Weights of a small mixture-of-experts language model, trained from scratch on English Wikipedia.
Size: width 320, vocabulary 8192, 33.5M parameters.
Below are experts of layer 7 (counted from 0) of a mixture-of-experts language model. Rows are named router (the router's row for the expert) and show model dimensions 240-319. Each number is 128 + 32 x the weight over its row's rms, rounded and kept within 0 to 255. Numbers have three digits each.
After each expert's rows: a language model's description of what the expert responds to. This comes from a sample of Wikipedia text that the model never trained on.

# expert 42
router:084156149097108099111092159167125182131094057160166148139127166157107129080140092153068142121083093101078119116121094187139109097118101119055180132151138130155153168100188126156086142109110207154147120140081145070124115133164138166129169129
Description: Line breaks ending infobox or list fields such as Language: English, plus quantifier words like some, other, every, same, non.

# expert 28
router:094115062145133177161182149138206108099124066148179116136124075126192161107176140170101087118159119097143120137130125172143130170103156140138099117082207181155140143151149136123155123114145172126109112081126138178164067146117162178162148136
Description: Hyphens and en dashes in number ranges and scores, plus initial letters before digits in tables and codes, such as N/A, NH 78, 63–73.

# expert 9
router:106121164066092117064097075140161099171160139088131059132136113137184066076154159063103093092157080131098171104097154192086129096180119135132170125159152102105082114103118142090091100126100162074150078179149088056180168107138169098153175175
Description: Blank cell spaces in election result tables, plus word-start pieces in political and legal text like rem, med, reg, votes.

# expert 38
router:169097121194172122146090094113134171111071106105067083091035171115092105111138183098209167142164160107141184129154118123093163137145202159182138175184171148142150121125128126165149091123121106129145107184151149174153143092164084090101113115
Description: Predicate verbs and participles after was/is/were, such as located, based, died, been, appeared, plus commas and final digits closing dates.

# expert 57
router:165152077153113119111118160105094146128170176093117151129135104159176126140106128191147152065146168073095074111120147126137147079093184154152111128139135142111142114147121094123126092172128102192068117176163176130165107101157102118216177120
Description: Line breaks ending headings, captions or sentences, often right before tables, section headers or list items.

# expert 39
router:100140170092136128114099124135086166063129078092158101109121117115115126130147126144148069096104156152117159151064108086106143105169100076066117124122119113135108131139135127138197111114057168159140120125154146132144122167077150115132101158
Description: Final digits of percentages, ages and counts in census and poll data, plus quantity words like years, months, many, died.

# expert 13
router:149148110054135123133107098149156156120139096107138081165104102125125112123108114174171110087092096106177101110145153144163109123090176146142119112145129123150118145149136113195076087100125160197127143059143104158183183194123156088105084131
Description: Table pipes and word-initial pieces in sports tables and season text, such as Pl(acing), cons(olation), Reg(ular), Bronze, Dec.

# expert 21
router:141125113095113045117088151119063124142060110097117121073118166110121198151096126063160132107173129119098156165125112112100160143128128130089175175109128101134126174090128102145159101072106095115186108213114121131120094131131129144096121164
Description: Final words or word endings inside titles of films, episodes and works, plus nouns like character, episode, scene.

# expert 6
router:153062150149114092087098104139100093145117155160092078068119095149145146152073155113152082109117131121146123097119178108134104112065130122124076092048134145135140079085136143153121110093123140096107165109152150107146110119122156141141135125
Description: Past-tense verbs after a pronoun or was in biographies, such as began, married, announced, plus the letter V or v mid-word (prevents).

# expert 52
router:110105084122097137081114114091150190164142146164074080099153127122059184165172114101097161168098108134073154128141129198145093189136164132116074129113151152098119193115156159142205123136124085141119090162121112095066110120127151109101144111
Description: Closing parentheses and brackets after numbers, percentages, table cell separators, and the last word of list items or titles, such as (2016), Ohio, director.

# expert 18
router:123166171080173148118136147165184122106131102114166142126177093176140167122080133174145087159118143126140094114113113120146131123102072132065141111097162127117123084181126168066164154127144132136106071168170134093151103095123146139116144099
Description: First letters of Latin genus and species names in taxonomy lists, such as F in Figulus or H in Hernandiaceae, plus some English word onsets.

# expert 26
router:107126080083117096144160186144124079098109088172126152097175160134138103155114137089138153128158094141169151150124104122154108118201136063116137166139106164132125178164102163131117081103125117073121132112136187120185085129123098069113123145
Description: Words in song, album and show titles and common first names, such as New, Love, You, Jack, Frank.

# expert 41
router:214092164137124125138146089040154118107180216199131093109193124114110069079095139119072170148124111175144101129147120091112157110122094128115155117127099117055069114151187128097143149121127102164176149128192136066091146111124080173202111088
Description: Word pieces inside Indian personal names in cast lists and tables, such as Venkatraman, Shankar, Khurana, Choudhary, plus score digits.

# expert 31
router:181129104180142118125145117071124132055096086132156166143143189123082177140154146146096103083111128145141074139126109127122117124150136092101157132162149112140133135088096152142099114144175128153080170120125163130140139177119154096084145086
Description: Single digits inside postal codes, coordinates, birth years and prices, plus nationality adjectives like American, English, Japanese.

# expert 49
router:132139165178104177077135162128111098182184117120116068111159100142172140134123135099084123098103101127140126147073107101087156182106154136090141089101140112134138193126146097179066134129093168181163151073168150102164127172130115093082059067
Description: Nouns or name pieces right after a subject in short biography entries, such as table tennis, Racehorse trainer, gold medal.

# expert 29
router:141144083159130056152160130148157148117154098107142137151091163140164131138099168083131172148118127142100152170151116154131130156096117069145150113120173083109081147146083116169144137125119127118195149100145168100132103106182161083141091113
Description: Team-name pieces after a city (Cowboys, Cubs, Eagles), league names, and nouns in unit or place names like Regiment, Army, Island.

# expert 44
router:106136110127127085096197186150155100117179112076141098171108076123115140086125084111130103158116102142137121069144098137084139113097136075158153135119125164149181142103106134104139176130187144157105156211162151167121053124082161124216091151
Description: First capital letters or pieces of surnames after a given name, such as G in Gissing, St in Sturdy, Mc, Sch.

# expert 47
router:061122153110105160106081170141108128103137165161114135112076097137163081108134156090108158097120133140153124114151121138101201122177137131113103160086126085177165098068107119126100173109097129151095173112144170118149109146136111170141143099
Description: Main verbs and participles following was, he or to in biographies, like re-elected, became, moved, returned, being.

# expert 58
router:145191144145127124111094118138063139152103083142139107128154135117143072109194155159099116095136153082172129155127131151162159160177118150133136114153121161139134167107097115070173139174116139141112168121068072076121144109102101159094169147
Description: Prepositions and conjunctions such as in, to, for, or, and slashes in infobox or table fields, such as and/or, +/–, N/a.

# expert 35
router:143109174061146172122124105149193093096127131181186134201163087108092123110090096105149065168119166134112068109097132074097154110127128171146135121110067103124081115124131109106134104202171073162090145159172140138178128121166154120094124208
Description: First digit of years after spaces, dashes or parentheses (2014, 2008), and single initial letters starting words like tenth, Jutland.

# expert 20
router:162091087110123142142113132113124146189115139183165133167193113112123133144111138122063141087096117106094157118100128102140117088120178123135139199147150116095191099153118185147056156115196113118112156158166129131121147110094094129136105142
Description: Wikipedia section heading markup and titles, such as ==, ===, Career, History, Personal life, plus blank lines before headings and table dividers.

# expert 61
router:176105108106150139122105118143086143137082116092116134166134116112169145127064108159101118145113128114110094115089119142168135112111185078089107070158121137065158098103170116181125142135127172146118108141190129121158144097158178131140174133
Description: Word-initial letters and abbreviations in naval, aircraft and engineering text, such as n in naval or nmi, and A in Aerodrome.

# expert 23
router:099133098101116170117150064150127155165140090126147120127126109162174094163171106154072107101144123094128191189095106177103138151157128141185146151123109151148163065147115101116179147186142142075108186149140158079128050080125127143095175127
Description: Opening parentheses before acronyms or glosses, opening quotes, dashes, spaces in dates, and middle digits of years like 2006.

# expert 25
router:100125157126082156169089105150151171124125155116123114087149159127128118134068132159174077131159148115140116112105161053131095143088157105124160146088117099103154137106195135146147175100138114148141191098103089121105202143151154087135167170
Description: Footballer biographies, covering his, a, as, club, team, player and position words like midfielder, defender, MF, FW.

# expert 4
router:165064108052163174146140105096096133150113149178148183150072140139152176162133118136158167133121137118118166156085128107128137088160148108148098088204110122095106189063139088142159106133092136117121145109105111172122143133153108090141079127
Description: Tokens inside album chart and certification tables, such as chart names, column headers and numbers: ARIA, Music Report, Hot 100.

# expert 50
router:096162127092156119064215142116068063150166069041137128101131084127122123158138116089146112188083046107119138132129120194124143164131103089125105088090142116156146111119121115130097103121132110142107125172126134118138076068150103163119059118
Description: Pieces of American place names, counties and surnames, such as Williams County, Bowling Green, Mc, Washington, Hart.

# expert 8
router:142106148093180094121083168103129148141164119120168137195140115149179147085108155091095103201091102128120114108204149131149118083089162147121144148174122140175148067114072123123178132180124141092143147111115116143177076173102143230140075106
Description: Sentence-final periods and line breaks before a new sentence, plus first pieces of split lowercase words such as an, h, c, inc.

# expert 17
router:164093122093127111153136169099143109128169153175136080086138121066135150071142125150127085119094165153060168085127128131067079102141133191109106196141139142186106095121131103071081116080153172171157084094162106112074107160096069093159134146
Description: Articles and possessives (a, the, his), adjectives like political or military, and word-ending pieces such as -al, -th, -ant.

# expert 40
router:131135118100116114098134081088072082125160131163110144134125116075168150138037182134110145076128119166100118102116109108147076102113099091132081094140143177098191122114096160142077156154126100162132083121099119111082192150124103149110095126
Description: Words such as and, of, with and in within running prose, plus middle pieces of split verbs and nouns: imp-air-ment, emp-ower-ment, ins-ert-ing.

# expert 22
router:177150069040161120122120190204139177128075130114112123103132106132161151060099163091177139130102141121143081135144112087174186098151138122098146183168130089107113075116133094142181128177120091183140156152134127095184107169105139124108117149
Description: First fragment of a split word, often m, f or a short stem right after the/a/quote, such as m(orality), inst, dev, weap.

# expert 16
router:138078117090149166088127073069123166159154114115126129111149149137120166203115153083108111119117117137121141113090151106139188135169120078154131124107108080113153208111087134190135135169121082151114118128134098131120103143140111099132145111
Description: Nouns and participles in stat-table headers and notes (played, information, scores, place), plus general verbs after is/are/to (used, live).

# expert 32
router:124157144134102158079045168094084103102124149123079176102158180141123146169123184112063116098080115124182123105089066127150113170130161122100153153158126146116120161195101099137140108062147084122093173112079172140152079090074154086090170130
Description: Leading hyphens and field names in infobox-style lists, such as Type, Occupation, Genus, Height, and pipe cells in tables.

# expert 27
router:095106114102124138112142070109084142161160140110146182092054139052127168167088138126108135125160128115129085183131119127183134138089078093089085200125138123156066150149216088132082178084160113064149132138167130183174138157100114105137117160
Description: Country names, abbreviations and capital-letter codes such as USA, US, SUR, KLCC, Italy, South Africa.

# expert 7
router:079134085073110085126105207147134130061133073129178185150202121126176132149156168141157125203146135105128142135154137155173100180126124073091089123086166109152158105167157068147152174157145153075124137120184163144145103124171042111121164145
Description: Hyphens and syllables inside romanized East Asian names, plus prefixes like ex, pre, inter and compass words north, south, west.

# expert 36
router:114110148191189128165116113106117144135082072089074085151088148081094143094134180166144186131164188143176095116167161112176072144179170103165092113170094123121084115148107125132148082113096109181130170132117123140108163159068130104102122151
Description: Prepositions following a noun, quantifier or verb, mainly of and to, also with, by, between, e.g. some of, replaced by.

# expert 15
router:120170122155090149164138139145147100084116108150066129104144084163118118156134091187147159083134143144175067088091127095117093161112145151160073183069114176172118158124208135128096137143172112123111114115088103134170082159123123120127126130
Description: First names and initials starting a person's name in lists, rosters and credits, such as A., Jo, Chris, Sir, von.

# expert 33
router:177155137149110186086184113210112135113116181152132173105094147174127085091094109142136152142096102097195110157112100134138077153098162199162105106168110179181168132170088141119151182142139118132115165121122111133081143114083100124167073144
Description: Table cell pipes, the words the, in, on, since, born, and a mid-word n as in Chennai, Arachnida.

# expert 56
router:139098118165194103147125122148110089116183123061054178156131207121148187203122183098177111113146100117092191085100087166085134120118102119158138078150096152167122100134130082129112132079105178167143137141112083102142152130144105101123124080
Description: Nouns for buildings and settlements after the or a, such as church, town, railway, fort, village, tower, in architectural descriptions.

# expert 37
router:142129053117174140091112101174129096114119178147137185079110167085166152148121134121170080155128110070154162178104176168137157161128166110111138124148116108155121127127148103145141063109150179070113128114133163086091142124095120132077174151
Description: Mid-word pieces like d in goddess and Masterdisk, kinship nouns mother, father, son, and modals would, could, can.

# expert 2
router:135158160183176153141110139068159141103098122180161161147116107160069184057112149106147120154147157079165142131131113076162094134078142158137093133150124096164120154104161176172062108067175171101108122090094157156099131146152128125113131148
Description: Year digits and competition words in sports results and tables, such as Cup, League, Olympics, round, and the final digit of 2005.

# expert 5
router:162104149113088139188137132123095154149163105060091087119082147147151120085121137139138122148165138139093150113160112175153206141091115114091091169146126123107148086193123117101149101181143083119142086112096163113129137087112116110124087158
Description: Finite verbs after subjects (was, is, were, has) and relative who or which, plus word-initial p pieces like pushed, pneumonia.

# expert 12
router:106110151115166092160157128097155188176117129091126128077145123137080157117120152166102117124182103161142147139151160121115142122120152125144161103105152113173178129157139125117127084146168089086108085127081065151119141094134064053184109181
Description: Commas, and, but, which, who, and subject pronouns linking clauses or list items, e.g. two sons and a daughter, Trinidad and Tobago.

# expert 63
router:170158114079089165137142112156121053130139109075091143131164092125117133130173117168136104135190133155147126120135108144112130104118131106116121121130086084143060182069166176091139170091144069157137091138175151118165138145114138118145136109
Description: Capital letters and digits starting entries in sports result tables, such as country codes BLR, results TKO, Loss, car codes.

# expert 14
router:169119185129084125109132115125184179138167112116109166096105069077127082105132161112130134099094144144139159148082073160156140172104088150131135109112138159087115125111058184058148110096131146106160095139121079144092099137092163129076163123
Description: Spaces and digits starting numbers in tables, statistics and measurements, plus signs and symbols such as +, −, ±, £, $, ′.